From a checkpoint of a small mixture-of-experts model trained on Wikipedia: 25M parameters, 474M tokens.
Below are experts of layer 3 (counted from 0) of a mixture-of-experts language model. Rows are named router (the router's row for the expert), gate (a neuron's input weights, with its number), up (a neuron's input weights, with its number) and show model dimensions 0-127. Each number is 500 + 50 x the weight over its row's rms, rounded and kept within 0 to 999. Numbers have three digits each.
After each expert's rows: "mostly gets" lists some tokens that are sent to it at least half of the time. This comes from a sample of Wikipedia text that the model never trained on.

# expert 35
router:460563487545532488533493559488509519479500506423474454527402602596551562475557578457494472465394415507451516515556469452461464539444493518486486495541466534443544544461498437514500518437551420455544508472531476480512445518389521439528500504451578414474513488585436495462569528518547534491573495507402512604444419507617516594445513409470435540524476528528406502411421489460424463503452
gate0:421510562519420489507522500404503411497458534501538461595538542447514447446596619489560545547534410472567457483536490524510509523411470516560464548532512561425473422571478540528554462477498449518582482481484487402469529435464490512558494477489424516496476472529517443483561514511453562473530543476538455580509438351583619442500465551496476479437518528459533434520492480639470490447539
up0:551500425499510550487480459384540482475387413483479533521574501549508376484505430495468546444567558422446428512424585478496461473526549489459477575462435521557584488468454519523440448570496546493486493466539473556458490545469471477476484546519406491504535449479615479489513446498518444387527442568536467472512601517476512472401452428473535529528461527548397465432542504484503475608586
gate1:500493451482553473542504484436554476481420502595506404566413481485492442387550514537495406490503483576508523523487507514444579641472479505448464493560500537630445514515485489402473571553482429536549442555570458470483506548537450506417416546479492495523523475455504475531504534524463427443515479462638539533425430467501462506536482509494432515423550471490453541459533514541507464422360
up1:519509546475465379496437456514491512510471483529531514550481474415517498496458531416422477463429513558511463542514607488469477530512492438455450459578528481578519527545485494428566553461366548447485426522545482521430552539457525504537469479396445502428591485490496464455623506549499421570522521418545398490516432517574458448578502530593549439457495464467458474465512508559505509357473
gate2:484571447504531530569531552377454443460507455438635567547419538576523532595498408466592593474545532552494578522500526523445514536466480489506538500547522451524512507572389490440524448502541442530557522445410552418447524537529480466467494522595466494524472460466592526496587492544422491386444550470498534486473481439524557465529476541488496528528481539528366522475512566442495464491500
up2:432485473554468493562577600480537472552528565489451339482551426485517591443463626460458529454436508480454464627443409527545541485549522536485490485544567575539456518483492569526467527470494439414408458519443493445548413504458455437439444510471518426479491528513418499506460478455535500539480532452478535577512565463443524537465468512568456551471507568430484522483576525537561534577520
gate3:401522368416496427502504569495454470526433523458511481455514557535497564592500484462524444551426562531511471501544552592460542497451498528437488479515514500479489495486580406591516489515539536511508573555447502582516496510522488406486584423470521489429467450602439431534569487499530418463495479378425453455538446489548458413504482503494561512409527490575509498471454439562472620522537
up3:554500585539606536523496456467482546476512467495590442480540476443478594514532544458531481557469385445500378559589409479514531477540534426584511528554461457489486482513445517462481488467411472537514462492500542506399489471454432421452528532508434517458498550468418583483447481497553483525488526504399465412507441509507529502547542479420448436573519567354460485560479553469566440436511
gate4:519499534500536533483474610400536493490505438590551457545438529475490467477576483512457555441520480444511513515534469555537526474482496501402507483533448477461557540476485503500506488460487450508547531432537586414533485510507537465546499490438484610442502665451499386562515524569478499463562614419472487492435533418605483545538492443516493459473492542521315469476467566461521488419514
up4:532529462528468477472444454482433595463464431586590623593559567465478563579480480423461542512475418518532464491536482534476493526436522555507594482514402499558460519494459593457535466462589511459399470515538479541581517460488508528557500541420472555457504478473501564540509490471563438528521467492362536460581442469476499415509487485589636505542550478486515530469490572577507495485472
gate5:406500569567558375476482524445431555447506486495517372524545487445525465495475494437457581498495375533511444521510484524491470484458422461450503434535493367530573515455410597562522485429549481493553499484405525513519463515534511449428400482511512459605503482508517488453567543542454499447483524539384487486515475555557435464547443528481501475522505545594447443521505522466420488432563
up5:423518528521541501500396443525486507492554516429529474397435461572429446503416477454514488502583490495477491511601463490588388448416537545453526521585494470554522494515524522417499502484561512501548476414495459542516494547474514500441491600613488543420553466508547507544466580492491498435473400438484523539427440445430477534519455475500444438534550443456469377550461477562393510480565
gate6:612465435516463504422613489465477483522538441506438447454434576503528446483556508452435538466450511504593509549512586510554500429442493549543443565433455606416522489561592511530511447402522507516466532553533534453487444570443516453538465540462562434440540565570444484561520467489470482486493460499492428494499431466568548482472533490522549548439460528477530417424578590444579521413542
up6:449461381422533516530514477461509420457441502510492569457510516501461542491458608591545511503509470415464478522491450457468465482504561522372494429438510461505528479426452474554460536561494523456493457546467432532491477454542635475479519480502589435616472548543408532482595513483519476497544482464514578510417594452441573513495488545529515448508480470498535546530502622499600570422436
gate7:437484496506442432490609498524515469556597554522478391388418428551513472472545502462503572485433517460543540490568507440476458501584537493473379427530449482503463546558514420572545471451484431465511547465555503518514432582565490395514476585536576394520538576491465614505521498545492459450529486484441535566459569418518480560502445459490426453478524519462519508508499501518524547419456
up7:486531534444347540509586441511523516527451540468461507579473452573507586478583493500457421395434513437550561478442515451485499511536423434397514536486469472425396493464500450553533484477481473491502599484420415484580532449593451494455422422520546439490484554561523492528563549490546582434506489576478511467508534404480485527537507484468537505490581571484524391454467469459514527478493
mostly gets: "°N", "°", "″N", " Ind", "Personal", " Candidate"

# expert 44
router:488586514457538454533487507416554503520516582476481507495515549527485512424518471568435605491434405424571531542515531611459475465540523445423576621565482563516483528524542532552493410490545519500436414500592496535514511520491551434520448502503516437554591533513423561575443476417475438521460467442481532489487475498546471452529570502510482384478495553585571449519468512438502404420545
gate1:472521485437522531481501419466454448535508524531501496470477491490575575533547548460529396426488548449529516515428583487563594392535552555489456516508544544518539579461493540462520504442519545567432524468567526571566449495502387503434468492517542471535458487478418531665590425461494460484476514604506440500511447466551566572516506457424523550483487538400498533496432516546549399425496
up1:490423588503523525513577426473442549510532447519445517567463439442441589447510495497565545499524492524508408519479403491528487544550420471501425451501425500525485544430495449507533482444547439540426440525445527498469490507574431501499534490451470536505494456484463539405481551479432561500462429478433521553420557535461429489381489458437648442456481523391604469491538502494396455544493
gate2:508500456498457485444603600455490513558449436455467453501515472468531526494516487433472491433497521571466531578522452408568455502426484486495497496549537623553474391428477460481558473553523519599500500474559492472528469526468512431490522425489550504453433490464534502423469454488586490375570481444474403604581511565516490562548566476517494483490537487491452496522557508352549521394563
up2:516497516419576513509437576464492501473462494491401448382432538483564426386527474495583440450505465508420486432565473521520456453536470586479538534448514529416441545515502496515538464591539494484515463419480437505542469488495440443469530503437493453583522482444523578530476463505443526398545480429479579652494569540514475491456558586491461568563507526437522522490584557535518519573444
gate3:496529380568518472473564483527439542588482413529463457481548513576503547484470544491445507538449507453512557608497514542542539488463565446415452583590550424537565532486438528513534526569437525474519448538553505583462541492582500415441505509526621446566528418572458437558507469452541512521486470422490574494439487550548540625574514525409490525527526593521500468494532504488426491543520
up3:528470540567505432478573556484490472425510554530504587486508497509538474521500503532513537413512495474529589482524496530484452511478595540474575577518524467453630578574457628526507588480552560549425533458460565513429517500484586516484397524476429569511455470483480490530503472475543382479511492497444437499362544533466546592542501461378445505499454514454542512457573546504543445420482
gate4:508518596458510527637589515521500418474543540469515576534561505479653476503539575499494512530456527550487505565490516471455526525491458504453492503535481474438508464461526443571565466454474605469516506406567515560501561506514578562569569507551507449501474593440605521476496582487449525567496571413536451446528441479449531599530510334506468504515491435551480470507484482477534440536485
up4:511550420446562552420476514577590455524546502552543518479566585449481545547534489569501566545502480438445607479577526521403556515422351476539501476509483537504529467436450500435426526516453545444559436508508447473498499578478535597509499468505525512492563460430577462393482553549536491507580544510587527490542487460619502516422506524439546494466533403528460586505500464469487479466534
gate5:548441506466545489483467571441501495533527481460500552503459482468601488455485458483580455445533517570463488487502538451424469495490452615486503512442511491579559609453471506481494560625490493416508468482474517551535391477418547527436474489413531550403602508471422550545503442481476534487533424540421405493504529507526564455479524552535454481503460453469511384462597533433581543599549
up5:544466561622512464540558441567474477448525513466507543548477442449618426549524515453549507538482519495504397505552459471533451501491447380472447430515503499521540600443553478471438518590439506504429602522462502485422466528502535457459571431469510420541483591586454528501463456519454509511463499528570493456493490543537540315533448576534469474446514491490513468467563499392497528508494
gate6:469545487544489476466606471444459499535434474470417463473525394435502532528385457468510476524536453398445509453439545456460562459471519483538513485477390569494467517475551471507481540540593505531499503584508586512577524463418558438412415448498518519463511417465484498501496443526459378470452560489500529539519439548504494402511564465549481465522382467461433398448448474529551563437548
up6:477577518453485493446542472483521496497491547526419559469513486488470427406502502499512581592426498466480510486579420497469399442429498561482557562514408525582495472590514501520544469494576459490511531568492512435562410475563494439445457512477440559485584486471505504485431429502480478416511456545540477556482507428579526471433445430470541473423465482466472354383476545467567578479420
gate7:491427608564489446464470487441568513407472506490508576499495493509524538523546445472480527483506425455525497491458538551577397507576499420499474442475494507483485462554518487534525515448429654410556486535612573557444566536514569529566448521539598548501431493438578489562544516563507594510467518485464494523555447497547539400568446428403442544497467499445509549554445545490464469469540
up7:605434451452491493400477499496574469451556469436586465549489486448488484618520570430554438401538452515500513504469466493518566485531481577502592475564572596513496502491575590472527435464462534465437611493485452453592474508472556490459583472521511465551414432560485594487372497492554475425535514472518586524483503573492520533507480485463374544504485477509444503543552512496498482491472
gate8:541606457478482481555558559549499490477532437372471429386527469544394387498637569391494510457494499506466563461583480565505467492531458451502506508534571523529525445535494521505467538450577485488535431533512440444532430466445479485474533494528580527460436576482576579558505452513540504512396492606578556569485479439457523418480461435561471499512521512505530526523517518464484564543487
up8:508421508591453515488476544454531552562486492544572596570514541392600464477464484486533551444522618508472511481565493502562489473528471514557418453476529504477492403560529453525448505481417482453484474413523504512502530522510467457584440489571531526561426471529553584495579617594562489559496476525449522453482521539436468571467416503462405479578427451468444488531479486477459599569553
mostly gets: " that", " which", " not", " who", " it", " they"

# expert 55
router:447537496463335571567551457505414461513450517479544424493515492457469512475471404441515503500532435523402524550505517422474449569499450473484534591445537518493564522452531503559453392475530374464448444425534463495561415561558518503539474527490579558469488468529458544491456507490554499507554411449484404542461509502532399543529537570561562480490440557468571571504443516525465545436495
gate1:500467532413520488479502496471433489585615424572560439428498463486460545441533522587503538458507475549444477426603477512438480452457467558493441471471477511502543404514436593458490482444427417581401469522500522482511580570512508489516443513456657438539485444584534415518493524463493550541500467492508497508439447445579566411475502500526507553546480482520482521517486597493519480436394
up1:398505510527514552571531484493612505467596507520505500490470393413464525543534543569473429475558471482557534537598513467506543467552497493581463486522455463533593570525547477477505526535576488556540489612487424526476519426483481488431597538433570483562562441447502401506582512483544438492473602480486512486532477485488507521492413472494621597495505401530460521549454504531561472403513
gate2:458480546449450489527447486550443505504563472446513439496480572526524661490603440460510485520531616490458532502464441459503574557478504539518489444515502560458451544645502504534499511440572536459477409506436526485519550484494452512470517515503452493513591534506528541555427556459457524374471539472453446507419550588463517487524610547473589508591494507475505450508501548540412525582600
up2:538433484427549495545448480547555319533450429462474561444440524517452590530555547462501487502545486463514516547468365482448543481465475425504460540446489568434446495491490525551459426446543473479461518614482500446503464491554514428471361506457472560471503515451471539479519488469558461562400483420570429559392420516464480446546528567555491518529493543505444540546538475536494509531527
gate3:584468423490497507523500563569501538523476436578503533464534584457472455545454575463482483584516464540521576499368565507506529484438492462530525501565535587449527553439441463518510421533502508501559501538523456462506597469534425557411367546494543453601423538507424489455539577526543582464425579484426523460467428586436473516519484451557459463529497555514543562423501485561507471478542
up3:531543464529598408538515449469498623447516501446471523593500483508568465494474498547519509537516523500475491564588494455516518411568435481536483542471443387471543616471412472503530576515468585536538474502384473525477486495449456455426498507492406484438472492410542440542510527501477444598477567438486478529541455437441526616495417595458494549499484461499550464547437446409527469525484
gate4:538547503463538445499411499517467463458521482504536553472452660487428585556451471459591427562504493421451514493520545472473518507505477569354548533504468550434531398570425423500477498418480505448532476502496479399481533498353543545507446568457476395520545540541560516551537485500537523520474531531590513509586497524529500442441481449474414485509504463591539522477512483557544488432484
up4:573574409449358549497524543486439489485488523517548433482483500553442483504492587497591500560514452477526421465424546442463490511484488473505454495521455371442465424434568421560488607506495420503493523586465526459478459509494521493503518448427544495484488436407448503523525550556541565487544610544521590547543524499497433443510550535478562423449558519464544437459500613504537573452493
gate5:481477462495624497464524436487396529579487566411530466496496601421498504531476446480444378533458561487532550601467437503495491480473457493546535472557371512479495500462521478435483586478461583490488596595508519526531474492469513482593458460504523511434497542574518520477533508473569564468519500435507498468488519494563439524627426594540451505535473593455532502554471550455500443569408
up5:449461538526568547495501545618561491558435569545487547481508536453403619541381486411510434527466484441441523548468444560521510551488456554524520493486456560566550455488432529503480518456454523446428540607463501486536470491529477483544456367496544476468509461430508471604519476482493526462468463434500476489586370395563503473521511421558550565524471463497493567419467482449480464498449
gate6:540547566442489524455528529502505511491361526474490521454443526437487520501530488482584494499495487474493487472455406467512569484462453478437357486551557560499512498450468522575419564456469465540479521357486482586581519519535513445404531481598555511529421436477480559407554472521503505528564475388467565387454505498501463503508521525496408523415548521458514444552408595503467534503518
up6:483529571578504513467569437502479576523579532528480461489487468515504447517471579495525535592456503434528496473493495519407484523420546492512486529504513409545487513433473535482429550486555480573479523407404487569540534562495474450521565586529580425457624453430473522498517552483448574610620492550439525494474543495444440428464552589550492577586472537494472507498445488540459490371491
gate7:433516641471523521557540555526533553550575545513525459472489486497560501538573494467482539531571393457431471581442489497442516553534526590613430498477514568467496506512453432467477492540507517502536465501499535534544545527530408463534516367435485513475512585514487470501459500493481601453455493520535478573421553505466568504459534415411471485528542395443541436526452494551561504580364
up7:471535457493477483400539415500398484458550541577431541507475460490485479470576542523454475450527522466554561483425556554578533498511520441544482498528420459464517540532555485419513598462447405544393571487474462598447430493505468469515518469468497543526508531467482523414576507487560559510484441565518439533421456437453440521477476432475520534598377502505517414460507433544466633543516
gate8:552525445529479472577491425550563415531538533566431494491490535477538521566494549492533565494557538516525529447550562493497570483470452524568584506495482537481513498506532546497500467479428376493449461494495508533568530480468611483434458491398504538500430479424481430516530476489595471492479544440511566415476382435540408388513522542482497477519533535396516353433537584519456557434540
up8:551494532450469531537513545540474455539575496554477441578519539496571487532518559554456553540599571567556491492433593484523472526549436454514493454471482509480613511482419583507421533483396550463476462422504523505567394532419580456441512482533469487491463490508525521500570587440517537499479467572525613485537491572436417470481530418480508530598546568523512448549443395460527467512412
mostly gets: "\n", " |\n", "\n\n", ")\n", ")\n\n", " |\n\n"

# expert 1
router:525522515574523494507461585514457535553427423485521510469536542491412463505503502461537480487464432595547442574545553507471485581496530538532490517540430518553459480593564373450506550544457485446454453425402461541523503568514531481551398573554605506517531493568434470494456543464586494469413498495377552502425400536515517531502583520518557417538450452495513507517427495561399496490512
gate1:586491518494417460505533531487476517510487423504553529515481422447449519564442458493402564521499528557489499529500435561480543418667446450658487560483514502593569528522445525546540483484527517445410567500556555539377452514538515468529549427502483464518481565545446438449447469544468548489507449477511487576415532468496509498515555628509499505493514569443462414517559565520474491550525
up1:548528487546456503504471667500597412508444502540528525506576469500479576641432435412506431470498493512500508527493447504484499543489558547515493549416495479508568454425469512562468495538497517594588511519556568536457431515444479543462495572484500486518448490426558589481391527474492459515471430545471448523509452566491555425535407486456581504544463531446531479564373509427486490487457
gate2:506479468489406515515655573551559471536533472476449402526616483409456528550612460510451532514472442609567441487575462452516528584497420455533486404507569420510569604505527470390518483501505523500460447432409425505483498451571534476546535543525558466511461507571508480496521510562497466534500531488525528462436416515488461527551543433548517492480487523504449538517478477595494579505528
up2:451570468483532459527523531536460487472497605570424557526452539558520594307481552519491486442532555482506444434483479401508494434414495547439495530494511559485623463565486485560472563549481428563493463450509527532521525522527506453421456451527568413454530455577495516437626555486451467489559511490515458504563510554521468516487501449519450493479514527565539481574516534374478463466565
gate3:458545468475444475445481539506457409485528526489492545427458502562513416477492433498508546545442503536535552593413542543565421512541606503423604498485492559499570599461467444460530464482512486490519511514636575573453440503581441539482438591533508498596501474494503534553437493501471472495555429447481551474491550605472580475586498487475574529466436550486499580458466443548464452559577
up3:495480488521573458470412559487490448462584596529429650596497477506447547464526561495454468389517512526388453498543547466499475483462477525448454491414508457536523509643535516564446568515502542484495486501524562412526561520427528513556498495621533507494500436498576487500561500467493560452592527513526477466505562385482475585510488470463476531577558422463580488542435488522493547516465
gate4:545434390432513505540440503573482448506533580457475470508541544448535443495479451528554449495474445552611497405553476495540513531491576459430567502464600464487489452414454527553516506507512434613457445433564487457541436455533537464493486490509480465469463516479506578471411557421443508555439430474531416528513475555519461516526494503400426404526520492479434385503418499607461480547460
up4:428421478513475480570564482435450431520509511436579560461512496567456472540498605458500446615570461461513513455521517484491526500403394570548471436375490556497511413463412476515502481533473461532539502508532531569510566511623435486505531589514539478487527494436496514494436498545545436533519436525509578403497434534513522463503441506503513523483513405439450634483577519547444468568498
gate5:520486488513577486534501512524416508415451434427558543404541523438448544411475478541544519509513515572486473504474456468510454503478594518509366485402556541518525480572509588473478507511501492537502514545538466531572549515519456540486511461474462513428556535435471609518413449461545631499393424433410592482518473533435442490556559492552575489495517503581542472542391545487474471555463
up5:479499515521624439576494611477540495618411529505563445466548526532495480446472450424496457432532488553498504452586542430448526441488540504570532487501534527515472455639458558500468559486430509477502456500475536482510593529544410529558481500527530489373503435566535464441369448550489521542438552530393564529529528456503573506519496461541577584459525494462454445526506496448454494468478
gate6:536479435541426510475518440475487532476466503525482450429482480520503631570427465544473479508516418567537569499555498481522563467362508531444499469485456425570432399447560541502555439545438557469519505463550497502441511475561559492535535406626525518456517485503462454503474449463560492502486449599425475430459479406496526524446527526544521441540532554522661421489465529477484545429460
up6:464567551499560518482456578484525456528478468433460467609456494461430483528497483466449594439555510497447501442495421513360587555516440577497575421558524480503379546449540476553425576510458555481471492513451514541615491524579503458551506492520509538392464461518554461450473498518518470458522462522558431440459415459445451519452397513388536480465573492528533460528568452502486461532466
gate7:520483494481499536506509589510477489575484475499461593515448575528467496449445513548523557473525509546531591500477466506466500587552453543384437580547440522483520563546571547555491520432509518509517552483456454562553518599584566469372548590574562556481402520501552564455491528393427572410422488521512535534460459498486428523546448506551541449466419553468487557489429573484550550502508
up7:602439517517450436476469467456469566408490527449481462493515447578527574511610487529447545514584535379554528481527563471502554439550542555612472500572470432515549481555481532464500477540543473380464508514550527513580388529521434476534578539537531431589579423444535512514525410488471478477480515471524510438481508493433432421486497469469586451476509525586529520425469547496473513565433
gate8:522513476500480616427469539510523592465526457556494529559479483411545583458503498405534496465469544460410444500486530517540534565519569423478470437534527469535438507495503482465531356514388498489429552477513551527588519443433534458569541576548558507502556577439576507559475524432504476498473386410532530482527461484439489484455515460492470560533614571438506464509580400476488565503503
up8:488566463479519405494591500401471527456488564468542424503558550511437427496397467440452513469469518467424551560498482555515564468414442543574512529529501475489528527542484528440481543477505471526576407595453452443492515521501493581484497380533511489524590580481498444505512500498452525458455499468439362563475402510606569419496596529476482477545494409467559479519464481554460446452520
mostly gets: "==\n", "===\n", "==\n\n", "===\n\n", " ==\n", " ==\n\n"

# expert 21
router:486430548472516589552500433477457512482549356442559459458534530504531503485477530468464510548579418501459540424513564443502517392447511492386442422497571528490452558551460406526604505482530559465449482500498509565473502508455451558479465505521488419513534534570496446588439431550526518508589527433465397494510460580458579508516500462404380525498542491553425515444465500463479516449481
gate0:536545464542478476445465513486487503510564535412482504405587569489465425419529497443418525596640483447561470505538426560425611452501608523467463445573539473558532472528402459484553512478498503575570552545510509483427511518514488477457513443430467579478512566497515469597484411519479578462450547450521502536484428548516545564474486506392498535465474505539500444459579551550554485496452
up0:561459534463536475417504433548456486582564574543486503462469454582448495548456482583635407471470467495466465540507428583451581456493484511538539432563432509490542502522564529501496539506555531510484466505489469502511434537462559549440542360510458556477499368477443525531420498426469577453559491462418505496448524506561519505523533470505491491587527477589599425520535399416491469511481
gate1:455420504469479536480589514412550482472504446540460435523428508537536516509443496442460571521561432513544555483471490504545495423538438420399498442526556444488494458474496496530536428470381560528466466481421477478478448516548485576534545442489521561477495380433498519519542431602552461504543524601501496534566421546533579532431407536432586558466485451536514477446561504496614487493586
up1:533548448396535491408428565484440565549383559548526406567412390552500440546419495551542513464490545476477555430419545475465514508537543434489474473584586596517543417547550528544494487551565425509538491513498478501553473569390459461519462524539474470489538592426458434426480478476416494486484512517497489491439516548462445545562531585512488520554566439495488451509482478520442484511439
gate2:489502494435438569459499541417441464542564415575479393405617544539453482414429431502460619487557446526486459494564533511429484433441498540516448463507524443539525558536549570485513539554501538496452597451551610459426472574450539525526493518515473519460562470512462463572510448506480549470473489521496446512413486564492379553506545488531506439585573469575534500517583485465533506533485
up2:522515541447477528465483495426561402405408447531442558417535511406443576497489581582508479506474558526455488395474462496544512451541493574399610480558385453541498469491564453421501602502448493530575559503518442453574511497551523439527582598488484529558447553471515427552516498493511521422455552515474513500497508408463507505533536517531508594529471613479550524534464514505497524462527
gate3:477447448565503593518506391444518522549535493438441421460604577494517442555471551458526571477389491506555534465416479539513513376415398594455547488473459488585489508470473504479560483567441473568531462548496546484393553497507471517586522462509467409474474450488477474456524470431480475449387553457474426453487460494484405501536476522500442516441502501579464526545457576554500514473538
up3:469548485460528515484533579515515553480468454588438511484576615473414434503448578428464498495449519483470445475597506473419423519473530530450500481446515434496597564534450534519425504545526458604466491466499493543405491486386402555444515575453414521548509538428528542537528502504485522478493581515506594475454513494537575579491606396440515503550535538521501463525465568476434590488499
gate4:452423500476516601429487461543514491500504507548465349528513506566535460423467501517469544470534511547573562542568512460526464492513568406407492518534524473571430397480432528552545452505502487518510552477487492535432502589506511538581511498513459456441517501526525390533523447428444501530515529527390484507445459597515448491548569534574572465523533575571425536493550499400490532365536
up4:572517497505504486557494529531390499596497498535571499432503422442404499553535538488465579530541464594510514492419484434496473485475498394541431549514459445454558464575475590431490519438506524474497552436516477502501569515433555515546572520615499481558432436502506626502490546536517525559547480422538472458509563494378569419575563487514507535492469499519428601505535439479448437527540
gate5:542482585401565515482493519553459470550464465439484489496437469455561582473593506578464496456499404505493417478496499546435559487476562488528558551443543539509485573500443435607501349428480456461522457579468466493517477535533490496510505526465526432441445586525529561555492526580545470449471453456429551469476417561514587578519501415410432535508542486415440595522501483503555495479528
up5:502500479433468370530526520565501439553578523431456519489570529401461526549498469536456504483408548597514474513499532504406503588423584535561514481517507504520502468502474553585562479595515469522562567467449493529522506498374453429424508511518615541496551544492533501528469564520506580508526502521431436559525663479513577537564559490470529488450532444563542531447529534452487579489490
gate6:466594508572516518497396468408459445430497522478518511596540555492522521540524506423453501478498537556385501604501463528502604585520456503581476447523617550462480505584492467580455532536490465593481476464485488528465568417456528468478493451480427517489532524461433435424517492505542537489470472415435416555493406399493425520506544483483470467431513511469505523551558628463430495512498
up6:619594542490587569448505466527550449517480493530478491458352485478587453399519552506453475513502522554488477426501432496483454556503478438472493455536535629530439483525469580488541478476457543560501592502461499539439603556538524525527412462513394553516492434426460494542498570512552410536485533437529527533516471491477512425475507480439488502450484473457395577549573522601460547490513
gate7:475447540379460454418516483443559486520458436464483603535301404509455592478450538452514534519551532500489524447422536535504527486471526533503506489475538428537424468453581512485542463456488474453450518546519476455501465428466509456444542563471453456515408463505455528566519556520469434417523490588485555454551457513496381625483455537541544409458491508492506543531514509483441493501574
up7:490525558482515478503554508476442478411439466513417450543521528549468521488510449459467520551493453509425420417565524509563481475421532519492486460436435522564524512520471375444533483447493531526468497481560445473519481582413545516524515488586564540427483506594446478479501418553537528458485547512521507489437451573580416468477363464498516402421534524525489490362558384399457470490487
mostly gets: " al", " Al", " at", " At", " Raj", " David"

# expert 5
router:502552506504549535530546482550481523523457426457526401592583498551490548503470517487471481479521549531515478494479514494515516449494457528537453486479568466496549506438525500485430596548464439487429529504512429574570644473413557587420458499531504449552491558531423477446384510484402422465497551543523504378525565504547466453457411539445501590458475518533502422513425525563380441546519
gate0:541504479450525615434530555485443524506564566567470457579473511490544521424550446573544485522527506548461498451499520446488417479430475480548600493505484493419402495547517505532484451461476363422520536498544521515574595375420535534525516500538545568551479492407463506523595486452504506462461537538419471472435446492495530550537461487604439558446520422429536423447486499477480504440418
up0:445480542428482464547369556532464463400540539501539514395456487466472467517538475510459482498575550578520505493515522424473509408560543484495556505513484538519464486417535494539593446570446588545578438474502377455445548448533564485408422551469472549549603458519601551502571480445485559529512548417523521482449549505530438560572447457476563547536483513482503464569468463447485576482480
gate1:477519509519476533490577492501538453436517480491446467534453499511455516618626513488520522420408413562568496508468507550483563487477432435474416481497486598573488489486516473523556539508520532509493551476584475549452500500446539640563423498482439472503536580487555500440482437438456447439531522503617415514512594528507458463487512423538418453461466547518466357535486508462473520459609
up1:474441493547478437599470457503478485421518511528520485455536513451443455496411548552521582479482538516503526576487603531502576478611455504524500474601539611554445505576487441558410440479465499520574425516484504575555500518449479562442546442482522442502533459414560542509477574482498449529610526466514472522456537552449571491466475487546492528459504533452577460529464344571383508507494
gate2:415542417600533489592552547454503423643479506486453445480462474499575519537523489488486487517606554477517502462518636527496491512540480413497562507482606539560492496556547465433573516533444494493495498449500455442477598418404509505437468469528526462488485485575494568542550435419513386535453501463587522468434435585563495519504436494504534538498508515482447409543474541552463487501559
up2:534409532463408610534426472526548509497562442519509466507504565572470459548481478517494531572479536469586457386440546464500506492508473529484566540453424419486444525486513526499501438519487543511623503457528569504501513452535507502635431423573542521457439493439518546375462483432553527553551501478568460524437496549428473546459505425423494386580526441504494491526436495512599459501474
gate3:505525503414477576484531508464471476433438435572590494389444530528419466529566448602530473398434496494544540511526546425557611508409456428519460468461468551478469524444486502540519499504539578504448483485483493439472498467600508410499521559531593504484487542512469591472484473463510498465464506427432549481503561536508438495555494432407513569520459523564517537628432472614506478434482
up3:633562528575474579520512537513612445505476462502476476533573486499528439493578481618425511486475504434515460558497557580548477528584477541506449482515403490520529515460527538517498537537501493496637545478486483420464545493394507441528462519514545500538524616468378616498511501422491535525466502479517488505577562537511435559499527467478503542546506575526492346538500558545522508560473
gate4:458433600495521496509622519496484469439393446557520464494430532452503528516609514435413528509460515485506455513515444628531514459518458457563459531478445494427479411564532543480476496472488515405478464453468450497421512486414471448570426504542608482542467531529529408510532476490452557545470460533525556452457536469620549578603449485556511476419582536478491429483510516472519476504591
up4:492586498483516551448570493587510469482486502511537548501432415485468400533534511462482468537528495504631547465485541526473453515502476545510446520498456467462553402502510483522566541448525517520502526567358421533401512551452458450467471561449436463448517593547509528645530626451485407486602459499468563448485546507543598553478539429482600517550527516496524433465534546497466504496471
gate5:459614440510516493560585475532538494461495515600514381500499564525539525510507512534472471507471593559546476485481463477486536484485481448518517460376526502516471417432454484504548399515487450497456550432459480556494538468461426472501426506457511530488543621500459460528506589480418441477557481501549655463591529492544539411511493504624477440480391594509517460481502596495477476532515
up5:474478505425473498505532362480479482511469449438472494489547461605537492483575530532534497525456409572593488380522376418441433607476506427472446443570511499513554481508575537520470632387491521490532494465538474457444393513498479552537487509517437551503506504529567453431458446447513493519428546471420470467479394510513456545586438500429465478528486463456439478516494453473506506486480
gate6:510492493508525524598558491581591498481504399565481444617524561533525507546497480616557502396415476493584351465524577475491429541510551458504527531507522490574474526501431510471447500521536528514580552544488517412395539434491547449482586547459545473510573529455589488586485519397449574453428454423501493476525510502507502491476521507452489442559496455552472448465560507524477543565500
up6:462486561464448497448610460441448538473493563367457567530517508438517462481528490442426413479533558523500554446413476566533512454457487381466496401465452455514565527518504514518621541495502438521488464522469454492482552510520461449596535507476514369495506438599511421435551541519573520447550551452515496599450470478503551525500556570513498494516560496542406457555430507534477411510466
gate7:534416533493483469481586504560467473450470468452451555531463442504414440558483484461490452573479488446638565522361471525529594560542389523515438537401500498478460451559532515571507422520515445531535466445567453566573562544418508489564483507497472499427408468569500520537547478454567553474436552536485495410553469513422472484545518477420564457516540576520547536441534478546498470495535
up7:528592551535458463507399498454456536426521450540472466554566511514391473632505506552519489501505550529525546551418531474485574554603461543440544497460453481473462461392423566529496497507499484537506478551434530506522498568423528445504507531398501614525453501573501452550520473470414457479507465437514504550504431485527399390550460454557610477509507482545504576601496504469484539576495
mostly gets: " Ell", " Jeff", " Sch", " Ah", " Bern", " Fil"